Experts of a small language model: 128 SwiGLU neurons an expert.
Below are experts of layer 7 (counted from 0) of a mixture-of-experts language model. Rows are named gate (a neuron's input weights, with its number), up (a neuron's input weights, with its number), down (a neuron's output weights, with its number) and show model dimensions 0-95. Each number is 200 + 40 x the weight over its row's rms, rounded and kept within 0 to 999.
Before each expert's rows: a language model's description of what the expert responds to; "mostly gets" lists some tokens that are sent to it at least half of the time. This comes from a sample of Wikipedia text that the model never trained on.

# expert 11
What it handles: Final vowels and syllables of foreign personal and place names, often in tables, such as Gulács-i, Toshih-i-ro, Kimch-i, Brend-an.
mostly gets: " Japan", "ael", "ina", "ana", "son", "ham"
gate9,126,176,150,219,153,237,173,181,282,219,243,176,192,161,172,176,182,246,221,196,157,223,211,231,185,277,226,252,198,319,114,162,214,145,222,123,189,175,221,266,200,186,171,203,256,280,199,160,236,170,179,210,247,225,188,181,181,200,244,175,216,184,179,231,247,172,158,191,237,183,205,167,173,209,253,211,191,198,239,172,265,204,205,185,198,269,168,229,193,150,118,239,105,214,204,274
up9,225,202,243,131,190,165,193,223,224,146,115,247,160,254,268,200,190,196,214,168,274,211,254,218,182,149,197,190,256,129,187,213,264,218,239,271,214,239,218,168,167,158,217,186,156,183,179,210,253,282,256,167,197,194,196,208,171,244,223,191,192,212,206,195,151,135,158,153,239,232,168,172,219,157,196,153,185,232,157,159,109,164,195,137,135,140,214,224,212,182,214,220,280,292,210,229
down9,238,170,181,239,203,266,147,214,252,178,179,155,162,122,146,197,206,201,204,263,231,207,229,273,198,232,253,251,177,237,159,261,128,183,203,124,152,183,185,230,282,226,174,184,228,237,270,255,207,202,154,266,207,250,172,194,140,235,170,261,231,178,183,182,244,186,175,204,152,164,208,181,84,214,245,150,200,247,238,202,230,210,202,224,220,227,237,221,163,271,133,223,207,177,233,190
gate10,164,184,199,187,229,205,315,151,242,154,181,236,164,202,238,170,134,195,199,247,223,136,235,144,182,211,213,119,183,220,191,216,179,152,151,215,116,148,211,133,193,143,157,248,259,192,243,151,201,203,196,135,173,205,222,187,190,234,168,197,224,239,209,272,238,237,199,183,162,226,232,235,223,132,114,163,147,208,248,191,264,189,198,169,189,141,223,220,235,145,251,146,269,200,174,227
up10,154,210,217,152,193,165,283,179,274,107,209,215,165,223,156,151,180,168,186,206,235,184,263,211,133,254,251,120,261,207,190,194,199,190,268,158,145,200,213,202,199,197,208,120,232,214,193,202,198,207,242,233,140,163,165,204,223,201,159,188,163,188,220,291,245,252,256,222,235,209,218,202,177,216,210,205,216,172,169,95,185,99,258,217,238,219,223,227,209,176,188,165,177,123,258,183
down10,211,225,182,204,247,191,204,244,260,170,135,163,206,195,250,312,179,251,126,205,196,258,227,156,273,167,142,156,227,204,228,211,186,206,194,211,176,225,220,132,220,232,192,226,237,191,251,235,189,233,217,213,162,156,208,209,169,154,222,205,224,198,169,145,236,215,240,236,167,289,219,197,215,192,111,151,148,251,228,123,112,239,271,255,232,235,142,273,198,211,181,183,162,230,183,215
gate11,215,192,114,225,205,194,181,200,167,254,202,162,160,177,214,251,191,280,166,228,205,187,271,158,237,247,162,254,216,269,220,169,193,221,191,246,176,253,224,234,190,221,183,265,149,236,138,186,210,203,222,192,161,124,191,209,200,159,170,151,153,205,227,184,241,206,149,142,219,244,217,281,150,187,97,112,205,189,225,213,154,206,196,220,264,194,261,91,235,178,162,214,184,183,203,251
up11,193,261,149,269,207,178,162,179,172,237,255,126,204,245,184,189,200,189,208,214,232,142,233,211,249,211,137,150,122,273,254,201,211,172,201,211,162,251,288,214,163,171,277,177,190,219,229,269,161,147,190,184,146,240,166,187,147,168,134,185,215,183,207,132,232,193,199,148,228,223,208,244,174,262,97,157,177,156,210,217,210,218,243,196,242,149,149,192,191,268,148,188,193,191,174,170
down11,231,251,185,210,207,251,172,200,166,237,168,188,169,180,205,268,227,278,238,192,168,171,202,167,245,189,135,196,219,269,165,180,202,217,191,249,325,262,254,229,162,246,210,215,145,187,163,193,276,161,163,167,155,187,156,226,233,200,247,177,184,306,207,208,215,150,150,212,169,212,217,267,207,160,166,190,187,195,215,196,123,165,166,128,266,199,163,97,185,171,182,204,219,222,231,204
gate12,204,141,184,166,174,215,224,200,206,213,173,244,290,189,177,193,189,215,162,246,196,267,193,242,217,289,184,261,94,303,150,170,192,224,160,179,139,178,201,178,272,210,221,138,223,227,170,145,231,259,223,211,205,136,202,204,255,193,261,169,189,163,258,191,168,178,198,139,263,221,208,181,137,176,167,182,246,211,220,228,197,137,208,174,191,236,155,216,181,196,153,276,183,196,159,275
up12,185,229,178,158,189,156,194,157,235,172,162,166,241,247,224,134,165,144,191,216,247,193,183,192,174,216,288,161,238,252,230,194,187,159,196,229,137,173,263,254,197,129,229,262,190,158,167,236,184,223,261,105,110,237,161,221,215,197,251,211,161,189,201,181,90,237,157,162,244,267,223,158,183,276,170,175,234,142,191,180,186,226,214,178,209,167,158,238,242,186,229,197,214,228,179,265
down12,163,105,291,182,187,211,187,198,188,226,200,213,123,253,51,248,232,193,210,164,166,154,211,213,224,205,228,207,224,234,270,251,195,202,168,178,121,283,201,241,218,276,187,272,141,254,206,176,230,160,165,273,220,250,247,180,224,221,169,200,215,163,189,274,222,176,191,162,217,195,209,191,183,186,205,147,252,199,205,143,254,186,191,204,198,265,217,190,200,233,168,164,191,169,205,207
gate13,216,207,128,223,185,165,244,176,264,240,237,221,285,216,148,162,213,245,168,232,153,182,185,225,253,124,230,203,185,236,189,222,186,169,189,208,126,168,162,204,229,165,230,188,290,217,169,159,135,259,246,190,179,160,148,212,194,250,169,160,215,199,217,267,260,183,212,212,251,182,261,198,235,192,170,164,188,222,180,248,253,138,151,205,208,129,142,144,214,134,258,216,177,155,282,164
up13,207,166,243,170,118,239,175,224,200,163,151,168,160,233,248,196,192,216,137,197,228,162,137,267,195,254,276,178,185,210,226,176,232,192,151,251,152,204,259,209,154,258,193,289,136,141,268,134,248,192,140,180,157,220,118,198,145,127,167,193,220,198,136,251,153,226,227,172,180,253,170,194,200,221,235,210,186,173,170,123,152,181,240,146,187,212,248,173,219,214,173,190,194,204,182,225
down13,244,180,214,152,282,228,155,200,203,237,245,288,180,218,219,184,178,187,208,208,190,140,285,227,215,213,144,216,277,234,239,176,266,275,284,142,197,183,134,128,194,164,218,190,204,197,138,149,199,128,246,135,206,209,214,226,144,196,198,154,179,240,209,194,238,171,262,186,164,212,191,202,196,246,240,145,280,221,220,184,170,213,237,128,214,220,237,174,196,216,243,219,253,207,140,242
gate14,187,240,192,171,234,220,160,205,201,220,199,221,253,159,154,154,189,202,150,255,162,226,209,174,146,195,216,186,154,309,226,259,188,210,189,198,184,141,141,249,194,244,195,209,208,243,205,197,136,200,198,179,188,207,181,206,235,103,267,161,206,164,147,229,299,219,123,317,133,199,225,168,147,179,235,212,215,211,202,140,228,204,174,191,153,119,207,184,204,161,142,210,249,220,134,213
up14,175,151,210,263,124,212,159,144,125,206,214,175,168,262,239,200,267,237,256,145,183,244,192,122,209,171,169,158,200,175,203,248,203,201,128,143,227,167,167,202,215,212,184,114,127,202,208,181,184,192,137,207,227,202,206,123,189,207,230,192,266,155,219,207,224,185,208,170,220,169,217,152,243,172,185,251,149,219,141,284,220,171,141,147,182,195,243,190,278,131,258,220,209,231,237,218
down14,170,154,240,170,268,176,214,202,205,178,257,187,209,237,186,218,170,218,235,177,189,219,209,193,246,159,150,127,203,185,201,192,248,238,272,303,168,213,181,178,179,261,186,210,277,191,242,178,155,107,222,239,193,274,184,215,176,223,138,144,94,185,185,135,288,249,205,189,171,169,218,215,182,265,203,208,204,192,195,198,153,165,248,228,150,271,213,200,132,264,222,167,220,163,195,221
gate15,244,271,197,239,199,206,159,142,234,277,235,229,167,198,180,201,134,159,171,216,146,137,197,257,196,227,171,200,155,132,190,125,199,244,186,170,191,174,227,191,162,126,181,274,241,204,274,208,202,177,258,203,178,216,167,186,256,178,147,152,209,195,240,162,169,160,133,224,318,255,216,206,193,243,237,268,195,230,187,253,135,237,167,163,213,191,225,247,183,213,212,167,168,227,150,156
up15,217,209,254,256,158,202,206,187,95,240,186,239,134,151,206,133,147,157,190,198,182,222,214,263,173,190,226,169,251,208,222,185,186,211,191,131,190,151,184,195,204,227,86,221,131,250,196,162,243,197,205,136,228,147,228,275,223,196,162,188,194,245,211,164,212,180,113,208,195,258,215,202,227,228,255,186,277,182,165,215,110,191,194,211,237,214,199,183,192,192,191,98,142,248,224,226
down15,201,223,192,256,188,149,267,200,170,143,205,200,198,204,222,194,198,151,270,204,216,190,224,160,216,125,158,105,205,176,193,143,139,286,208,136,248,221,223,155,233,140,145,257,109,118,160,188,228,234,214,174,166,179,182,228,218,230,183,258,129,224,179,164,210,225,239,153,163,167,167,199,228,176,177,178,214,191,154,181,249,206,165,167,152,210,220,250,230,183,191,123,224,201,272,274
gate16,184,201,235,185,227,148,191,165,217,281,192,166,108,225,186,228,211,213,238,244,131,239,237,191,263,193,209,165,125,242,174,144,170,193,208,187,117,189,191,212,184,156,149,243,205,209,264,196,193,231,184,231,214,258,194,198,207,236,172,158,180,200,245,280,258,260,173,136,162,159,198,248,84,236,163,187,204,223,218,222,203,191,146,271,237,153,228,179,179,164,150,222,290,159,192,169
up16,143,163,245,196,204,198,231,222,210,149,245,260,204,128,194,230,150,179,144,249,111,215,232,168,200,248,205,257,126,192,193,178,203,206,209,192,179,178,157,121,236,274,191,150,151,167,156,163,225,232,254,266,196,213,236,141,262,164,207,115,145,221,209,175,213,200,230,205,304,178,261,177,241,171,232,189,149,201,161,184,214,189,246,222,166,229,228,232,165,258,207,215,200,284,195,158
down16,235,177,224,229,269,204,201,215,239,113,197,181,257,232,212,213,166,228,189,122,184,166,260,166,216,184,157,244,269,213,174,294,177,169,210,260,241,220,268,173,244,221,196,185,238,252,176,259,200,151,203,207,188,216,176,248,210,196,273,201,146,150,115,225,180,117,224,179,234,218,203,166,258,218,193,155,190,163,262,207,127,198,303,193,277,185,193,160,223,187,214,221,201,211,200,254
gate17,176,197,206,201,238,217,130,206,182,258,200,249,121,169,176,199,186,237,225,242,202,175,217,214,201,197,182,224,177,246,242,195,143,174,198,115,202,174,194,311,170,164,132,165,175,253,201,105,236,166,198,254,223,189,253,234,226,145,211,209,227,235,148,162,195,221,140,278,209,204,193,199,229,159,114,238,140,235,196,250,186,199,123,218,205,204,267,119,178,152,243,158,141,163,193,209
up17,204,207,196,212,268,168,194,178,131,200,206,185,218,240,166,251,185,225,50,184,121,251,201,203,253,158,182,184,216,203,179,246,241,216,209,251,166,279,205,184,189,265,190,150,246,257,233,250,151,200,162,211,253,210,196,215,107,119,240,183,199,220,196,202,207,209,248,196,201,255,201,183,212,191,162,201,172,177,221,106,175,174,176,220,215,228,175,225,214,199,113,269,197,180,224,117
down17,155,244,123,138,120,266,223,216,236,168,246,197,205,249,205,172,250,235,196,241,290,153,168,246,200,212,257,209,103,165,181,184,164,183,168,276,254,134,158,192,250,170,217,277,203,163,197,173,179,209,219,191,209,248,186,184,178,221,130,209,223,242,217,197,215,201,206,206,148,80,148,158,235,235,180,256,198,208,161,223,263,208,215,201,215,165,172,211,218,185,221,171,219,204,217,279
gate18,176,256,155,213,236,176,195,271,173,252,214,147,160,242,242,244,215,99,217,200,201,151,199,176,203,245,171,167,199,171,231,137,257,261,150,225,187,265,244,161,194,249,204,142,142,180,104,258,148,148,210,131,161,163,168,195,192,217,169,190,110,215,215,272,229,221,183,200,249,220,246,183,191,258,199,171,209,241,158,171,138,220,219,169,206,180,174,234,266,209,214,154,151,186,207,246
up18,177,206,287,211,173,226,233,259,211,213,204,256,212,190,193,200,189,229,235,241,176,203,203,195,187,215,205,139,201,113,147,233,189,177,252,210,208,251,214,266,193,148,259,238,286,197,211,161,166,192,187,218,294,265,244,213,193,217,199,230,187,225,132,242,163,221,241,322,209,134,230,184,225,200,233,271,166,208,237,109,176,189,249,195,211,174,161,186,138,131,204,209,198,212,282,196
down18,165,118,250,177,212,188,302,251,238,210,217,220,170,177,123,152,139,216,234,211,162,251,210,201,211,181,230,256,179,143,114,260,161,239,174,231,134,160,161,241,158,140,257,205,246,313,233,186,193,193,156,210,215,222,212,210,211,220,214,178,171,188,185,171,196,164,257,211,255,153,151,182,163,222,165,202,270,249,258,219,178,223,133,209,167,180,236,225,220,161,202,152,210,197,138,211
gate19,209,148,194,263,157,266,190,242,149,174,186,239,135,174,164,179,204,209,149,217,130,208,218,310,217,217,190,251,284,186,213,235,169,213,260,194,195,183,201,262,175,148,175,202,213,213,300,176,264,151,241,184,202,216,166,209,264,198,248,221,220,129,154,203,166,162,245,181,252,227,272,105,224,183,209,168,202,159,200,213,191,240,193,211,201,191,163,254,273,171,210,223,221,136,151,213
up19,158,177,146,164,256,222,233,170,238,225,223,247,185,149,228,231,179,297,209,303,222,151,194,169,151,207,226,199,217,196,192,230,224,249,230,216,201,200,202,231,201,241,203,274,206,239,202,240,174,191,280,183,275,247,237,171,178,203,186,194,274,202,97,213,165,184,195,129,223,142,227,219,217,233,130,153,160,209,272,201,302,173,257,170,163,196,184,139,203,190,172,213,195,208,204,269
down19,191,237,185,185,176,183,223,144,212,230,225,187,208,232,226,214,205,223,263,206,178,112,264,144,159,148,201,193,138,239,161,139,208,212,276,247,235,226,182,248,229,182,176,207,204,195,256,228,178,174,246,96,188,175,196,152,210,218,264,147,191,191,127,211,170,174,197,148,161,198,243,221,228,107,247,179,201,131,217,195,249,193,173,70,213,156,201,147,203,221,205,114,218,190,235,194
gate20,183,184,202,222,234,229,203,143,163,255,209,241,178,175,190,266,200,129,161,156,127,236,237,182,167,176,192,243,232,233,271,206,260,154,191,184,154,160,215,220,196,171,161,174,228,220,249,220,223,266,193,267,151,275,212,203,206,173,198,216,157,203,180,267,193,234,222,151,218,205,235,143,205,220,278,265,247,230,164,199,272,180,102,218,211,137,221,118,179,142,151,215,233,241,131,178
up20,255,233,251,176,268,227,223,236,125,263,244,245,233,228,151,271,193,201,223,212,243,227,201,188,235,218,220,183,203,252,151,301,153,245,252,269,229,198,171,253,203,254,187,232,176,176,194,213,199,186,231,170,243,175,261,217,180,168,293,107,242,194,207,257,212,168,261,215,179,158,235,302,252,195,175,245,191,198,179,147,184,160,194,225,192,220,166,215,202,184,158,248,184,268,197,204
down20,146,194,196,212,207,212,276,221,273,167,199,235,190,236,135,237,188,298,152,240,243,221,146,190,236,125,172,244,306,186,99,196,194,246,219,243,127,167,224,207,207,215,232,186,202,234,197,229,200,202,168,216,242,213,171,237,180,169,252,217,207,248,139,168,236,151,176,210,212,183,70,130,177,188,219,180,203,156,208,160,134,162,220,223,193,276,174,196,227,220,204,191,209,222,216,218
gate21,242,254,128,224,214,143,192,118,207,265,203,227,157,128,279,192,208,205,184,259,154,170,246,151,164,177,275,209,216,230,212,223,208,188,153,188,183,210,241,234,199,185,210,244,255,248,182,253,197,273,237,175,244,159,251,175,182,190,222,163,206,159,219,253,250,177,185,311,304,211,153,218,258,185,192,137,282,193,223,229,241,222,211,189,171,185,179,190,183,194,137,192,151,197,195,183
up21,236,185,222,196,175,104,253,149,195,189,176,154,230,216,270,194,204,184,224,125,248,195,198,173,183,209,177,200,241,209,255,235,192,164,226,183,206,244,164,192,202,208,241,274,172,217,165,199,361,112,155,247,179,181,213,209,199,289,198,161,158,247,192,138,138,229,178,119,163,170,247,235,204,243,206,242,198,200,183,162,204,193,117,196,186,214,158,259,231,219,213,179,218,236,213,185
down21,222,215,183,187,229,199,207,180,194,150,151,232,215,125,265,212,243,141,259,209,162,185,294,242,236,200,219,164,189,175,248,119,152,221,247,182,214,237,232,232,199,152,180,251,193,319,135,260,222,210,209,183,162,182,170,180,174,235,206,182,127,146,165,164,163,261,194,154,140,163,201,253,200,221,135,200,182,163,256,200,143,224,200,246,210,219,203,181,237,146,217,239,216,113,240,230
gate22,103,239,171,193,96,219,159,259,271,127,220,137,261,166,221,248,272,163,162,189,183,181,203,188,227,202,224,198,187,261,205,297,242,180,215,195,225,187,231,194,153,264,178,208,146,179,208,220,251,160,197,196,222,202,168,146,178,196,196,163,244,238,256,175,249,280,167,134,150,178,201,183,204,224,212,257,160,190,188,142,186,187,237,225,216,144,239,227,159,151,154,174,156,224,146,212
up22,222,191,212,162,235,252,161,185,246,120,233,250,192,266,251,247,196,130,251,135,199,221,160,260,179,217,258,234,180,211,173,160,161,212,212,241,218,151,170,208,170,199,164,228,245,227,166,177,200,247,190,138,85,208,176,235,235,158,209,220,239,202,173,238,211,222,180,216,247,253,146,240,173,258,144,213,188,199,130,194,227,143,189,256,226,128,151,137,255,180,283,206,165,194,230,171
down22,220,268,197,207,241,129,200,228,140,219,223,238,203,207,302,177,224,178,197,214,191,187,192,234,129,176,256,181,189,237,208,171,183,172,190,162,297,227,173,213,197,151,186,232,188,154,163,207,199,135,240,151,236,159,172,220,121,215,293,216,182,263,156,163,175,233,210,185,197,171,217,251,254,178,242,258,184,105,182,149,200,273,178,130,193,220,187,230,212,150,163,218,244,246,206,280
gate23,231,168,220,209,217,211,177,138,191,244,203,230,140,209,157,168,192,237,215,211,263,140,232,223,193,156,292,140,187,174,231,215,153,171,206,220,177,213,172,276,186,220,202,237,211,195,241,163,109,161,224,211,120,133,171,285,195,204,191,233,182,156,219,188,233,209,172,212,168,248,155,236,175,199,116,167,228,231,213,192,227,239,243,133,263,115,237,115,236,211,161,187,237,239,121,182
up23,206,266,185,174,234,191,190,199,128,324,216,258,276,188,243,212,235,206,164,172,217,227,100,288,129,191,195,213,236,186,205,152,212,229,204,201,182,160,194,210,126,172,192,192,243,234,142,201,190,208,265,167,220,206,153,197,250,214,264,185,225,171,146,219,253,233,214,215,197,141,264,176,214,299,141,245,227,178,239,239,212,253,205,228,253,200,182,245,199,139,186,181,195,215,169,239
down23,233,264,122,231,231,147,205,224,255,206,160,270,280,171,204,176,181,205,198,220,182,235,151,218,171,205,194,258,245,164,321,309,196,163,172,187,202,152,151,160,246,196,259,231,149,228,184,175,178,256,161,236,209,259,247,215,252,171,181,220,181,211,123,151,233,245,254,210,224,266,224,221,148,226,225,157,238,190,269,208,197,171,221,248,203,186,202,221,192,215,214,158,236,164,239,224
gate24,226,248,190,205,212,246,220,172,227,235,89,183,145,85,208,155,247,180,246,117,134,212,261,160,179,300,162,207,202,134,196,243,223,193,275,173,202,188,229,169,271,275,256,168,196,221,132,154,252,209,204,234,210,263,201,221,155,194,213,193,247,216,240,223,186,227,195,168,219,181,213,237,181,195,203,182,178,236,204,206,254,212,172,233,215,205,212,154,177,170,167,193,126,141,149,196
up24,283,156,289,203,159,151,220,197,284,229,169,144,199,222,171,153,214,118,228,204,182,201,218,149,205,215,134,193,214,188,163,143,185,210,265,160,177,207,241,214,237,223,171,142,219,159,175,232,191,230,259,171,200,190,212,217,143,272,237,194,231,163,213,160,117,185,243,207,226,198,188,164,147,168,171,175,211,190,260,171,205,248,238,258,210,195,159,179,265,316,123,235,187,162,204,170
down24,155,239,195,233,157,177,246,267,201,127,192,186,281,212,177,194,216,226,174,208,180,163,223,170,181,119,189,217,194,167,166,235,222,215,246,222,181,172,128,240,199,179,272,231,196,217,116,205,115,148,185,222,226,246,191,200,227,159,160,173,177,310,138,163,258,188,232,159,201,267,112,183,144,201,186,132,244,178,210,213,160,211,259,199,237,175,237,203,182,218,260,209,283,210,203,222
gate25,223,204,267,166,238,219,119,182,186,189,178,247,202,136,136,297,158,204,262,180,207,140,205,177,179,215,253,178,149,238,229,228,199,138,224,179,165,222,144,176,148,273,150,219,190,239,224,198,168,169,286,237,196,224,193,171,214,205,119,152,160,283,222,182,231,225,158,241,223,173,173,234,195,191,165,162,220,223,189,200,209,173,145,180,180,211,280,220,220,155,209,199,76,237,209,165
up25,236,207,218,180,219,184,192,236,143,178,334,170,187,191,231,168,115,148,212,253,154,220,204,164,175,285,249,209,156,170,212,204,248,165,218,243,235,186,142,226,222,205,210,219,170,207,143,246,200,187,276,198,157,189,263,129,202,229,156,258,228,193,192,211,307,230,196,263,227,134,160,182,205,163,222,224,202,183,209,121,185,219,228,164,151,236,249,247,225,209,240,142,168,238,182,208
down25,157,233,191,239,171,212,187,185,242,204,158,165,132,179,177,255,207,197,254,214,195,181,152,207,209,124,196,254,236,222,122,149,155,147,190,140,121,233,172,289,256,230,211,207,178,251,187,197,209,215,74,260,205,210,214,144,223,132,224,174,224,190,140,204,217,222,185,190,203,225,185,240,186,177,184,156,181,195,203,296,265,106,169,209,178,206,231,190,217,235,238,193,153,145,254,198
gate26,255,241,233,179,249,234,185,155,141,224,191,130,152,161,188,200,208,276,204,154,245,276,189,158,249,194,153,229,217,202,249,159,209,225,192,184,237,218,244,261,218,213,178,239,164,186,162,239,201,195,183,147,290,171,164,311,220,235,158,256,257,127,277,220,177,182,110,196,164,276,185,169,150,181,209,181,168,173,177,214,177,250,200,159,163,222,161,171,238,226,172,185,172,193,208,249
up26,205,180,162,242,148,212,193,222,136,126,261,199,203,201,117,234,217,191,194,240,172,253,186,201,211,227,202,220,204,223,253,251,177,213,158,116,162,167,261,197,182,210,176,221,171,133,180,192,86,165,105,230,254,224,187,128,196,214,211,215,184,180,222,227,164,205,182,263,166,179,196,252,241,177,292,263,196,219,138,236,218,176,207,187,224,296,275,167,190,228,147,226,235,212,191,220
down26,190,163,173,196,213,180,275,224,270,172,179,127,206,270,165,255,172,177,192,232,250,212,177,210,168,226,149,188,166,204,169,321,218,239,220,224,194,214,156,197,205,261,254,250,201,226,182,150,188,192,232,223,209,255,229,173,221,143,184,192,182,214,139,234,196,201,168,263,209,258,203,272,224,194,205,160,165,181,198,206,253,172,322,206,226,125,148,171,172,267,216,116,238,217,242,244
gate27,170,216,183,217,139,262,215,194,131,308,235,176,239,197,298,235,222,194,199,247,208,185,265,204,153,229,235,111,186,175,137,167,190,152,232,208,145,244,239,228,195,154,136,192,222,223,178,196,196,166,271,159,221,225,167,242,202,236,180,194,155,151,206,169,186,194,210,169,194,220,177,233,217,227,133,180,128,168,184,139,131,238,242,222,178,100,163,126,146,215,213,208,198,201,160,212
up27,173,242,239,202,277,197,191,230,215,218,197,256,226,196,241,155,185,166,172,250,176,182,225,192,197,177,238,235,268,219,239,121,175,258,249,175,189,163,244,194,158,253,194,213,114,133,363,200,208,242,191,195,220,188,172,147,197,229,208,219,213,263,156,192,205,160,138,199,202,149,245,239,198,199,235,249,187,181,151,186,163,133,161,171,221,217,187,216,179,232,100,163,203,144,208,231
down27,230,196,270,194,232,258,212,243,188,97,174,197,204,274,199,151,194,140,214,162,169,246,175,236,289,183,214,211,194,133,91,229,185,274,174,241,228,238,277,232,164,175,253,190,204,187,151,200,190,131,148,215,206,286,228,225,193,199,236,225,197,185,176,174,256,214,179,136,203,157,196,206,224,203,182,197,209,174,201,233,110,271,157,181,236,191,194,247,155,157,254,210,238,208,171,226
gate28,136,219,179,219,223,163,217,193,259,225,192,174,108,178,193,161,162,228,240,207,244,222,261,198,176,161,201,176,231,265,221,198,202,131,269,191,222,178,274,202,175,180,252,182,191,220,238,162,168,167,243,219,205,211,144,193,200,115,214,207,204,161,143,224,235,209,130,209,237,173,267,212,158,329,268,160,174,187,187,262,268,216,193,177,296,230,149,194,235,182,218,210,156,152,182,161
up28,195,157,144,187,198,108,242,262,236,201,180,304,209,186,212,162,207,218,247,260,169,269,243,166,167,164,207,229,219,205,130,213,215,214,204,141,176,166,182,210,196,256,206,262,192,208,220,211,225,210,225,208,242,209,161,227,256,230,278,279,179,219,183,274,256,254,183,207,184,231,205,191,187,207,229,177,190,198,162,202,222,297,230,139,179,277,188,199,175,140,190,244,174,138,146,108
down28,203,230,194,150,128,213,171,134,212,248,311,192,233,176,187,154,155,209,193,205,229,203,249,203,270,153,200,166,178,243,220,164,191,218,202,203,115,185,209,190,168,194,166,195,190,131,216,145,251,214,258,201,141,201,173,201,241,196,180,252,150,188,179,275,138,273,252,211,254,144,152,202,249,116,172,199,169,202,164,174,232,224,185,231,200,247,115,224,169,130,220,266,176,193,176,149
gate29,194,156,119,176,241,193,153,209,247,181,224,165,185,227,158,257,214,261,106,255,151,240,164,224,209,190,114,160,168,193,270,218,231,162,177,220,209,161,123,203,243,220,255,145,167,158,254,163,217,187,187,151,203,210,216,249,255,203,136,196,156,157,211,232,120,195,145,231,224,131,249,195,202,177,171,236,204,187,190,154,228,224,198,264,163,187,115,221,220,199,154,189,180,286,220,191
up29,192,197,178,272,162,205,165,220,179,173,232,221,256,221,216,211,141,157,256,287,228,179,202,225,156,133,234,179,226,204,154,205,158,193,225,186,149,262,166,214,214,194,169,208,258,233,317,174,194,171,131,186,203,188,207,244,226,163,166,229,198,223,244,278,198,260,212,128,167,224,194,262,200,180,287,215,83,222,253,171,193,263,255,217,195,223,164,243,175,142,191,178,214,187,200,244
down29,186,274,103,262,169,235,162,254,217,149,215,224,289,199,221,211,226,191,141,267,212,223,185,275,164,182,191,209,112,174,185,166,225,181,197,186,189,222,148,257,246,174,192,196,173,162,252,170,169,242,221,188,166,223,236,126,226,170,218,187,260,211,193,198,206,193,186,235,157,241,300,166,174,170,226,260,189,239,199,221,261,213,150,250,218,146,145,252,141,163,216,156,215,241,212,137
gate30,259,279,179,181,211,157,211,176,179,211,167,170,157,226,183,239,260,174,168,180,134,173,157,268,181,214,214,178,315,125,207,134,137,228,209,231,161,159,178,237,255,253,195,215,199,246,204,210,192,234,151,173,205,198,211,212,230,170,202,252,183,215,141,155,234,213,158,163,182,144,294,282,218,245,218,180,183,176,261,269,241,168,203,264,222,229,147,196,207,128,226,191,225,236,147,191
up30,141,212,126,185,181,143,174,218,265,194,248,222,223,224,145,123,245,197,232,241,219,181,160,201,168,211,118,276,162,317,185,205,203,180,142,235,202,278,224,198,108,175,167,173,198,177,204,238,245,195,225,198,273,174,198,159,222,159,195,178,162,210,199,187,181,141,271,284,220,155,221,196,191,203,195,259,221,272,215,161,153,248,224,184,184,159,181,204,161,269,160,190,215,197,180,237
down30,192,244,187,241,223,237,197,190,267,181,195,154,203,194,180,128,172,241,276,198,188,242,231,166,234,180,240,104,146,278,206,245,199,216,223,262,263,227,221,150,167,148,173,225,208,185,268,296,213,142,159,186,208,209,196,206,270,200,199,213,188,171,159,165,134,183,136,187,185,193,108,117,157,176,217,217,178,146,193,149,115,188,233,156,255,242,182,189,163,197,211,223,206,234,220,175
gate31,230,174,160,193,205,186,140,177,111,178,186,226,186,179,216,157,177,240,87,168,210,248,179,238,204,261,185,225,172,192,301,196,193,168,244,212,137,240,190,209,92,197,213,213,196,186,255,208,215,197,149,204,203,190,150,120,201,143,181,196,186,178,211,178,252,186,236,213,184,271,262,196,176,193,289,155,254,199,243,207,131,152,230,156,210,116,183,231,241,170,133,168,182,175,222,180
up31,179,160,187,188,161,254,234,224,171,195,192,209,159,227,260,194,166,174,154,151,241,229,182,159,163,287,266,188,265,234,240,227,164,236,193,138,116,293,164,164,165,205,146,142,237,142,192,200,134,237,92,214,232,227,186,268,196,146,185,201,181,126,197,178,227,183,188,224,220,165,223,179,195,171,250,196,134,195,210,212,113,137,215,231,205,219,194,253,136,196,183,169,176,203,216,177
down31,162,257,280,154,143,178,230,196,172,173,143,182,222,145,217,213,208,254,326,174,176,205,190,100,224,264,245,222,164,201,184,95,164,156,240,220,274,185,235,246,197,238,212,221,179,215,198,216,191,148,186,260,150,168,156,203,180,231,212,209,220,232,207,181,187,191,184,194,179,137,126,192,256,200,218,163,239,171,176,223,193,153,169,130,275,155,233,123,219,197,206,217,204,166,176,195
gate32,185,164,214,178,206,228,208,213,149,257,143,264,197,217,220,266,225,149,177,177,226,171,161,202,252,203,148,162,260,240,193,175,215,89,128,192,230,233,231,166,160,211,157,185,161,193,229,248,278,167,194,186,133,192,178,274,212,135,238,192,148,238,226,271,201,170,156,268,201,167,278,115,239,250,191,222,217,230,236,199,178,159,211,154,237,181,226,197,139,219,217,275,193,174,178,164
up32,189,222,153,221,149,193,217,217,160,254,173,171,197,175,163,207,226,196,174,217,217,163,205,252,137,160,177,180,192,180,260,153,266,174,188,233,157,240,174,189,145,269,116,257,120,209,226,185,235,269,205,164,216,220,175,241,209,214,196,231,137,295,222,194,192,201,206,251,237,283,189,180,267,213,190,260,281,225,145,234,124,185,198,243,295,134,152,155,220,196,231,193,204,186,191,223
down32,194,245,218,161,232,153,224,137,119,217,200,170,232,205,282,220,176,247,217,168,208,261,244,193,148,123,266,214,172,240,183,113,185,204,217,212,216,209,216,192,199,202,143,148,181,170,195,180,246,198,134,254,177,249,139,227,172,299,217,210,178,257,219,186,155,202,236,171,187,231,196,218,171,184,277,198,196,165,138,173,98,250,197,116,162,240,245,187,230,193,235,208,192,160,139,216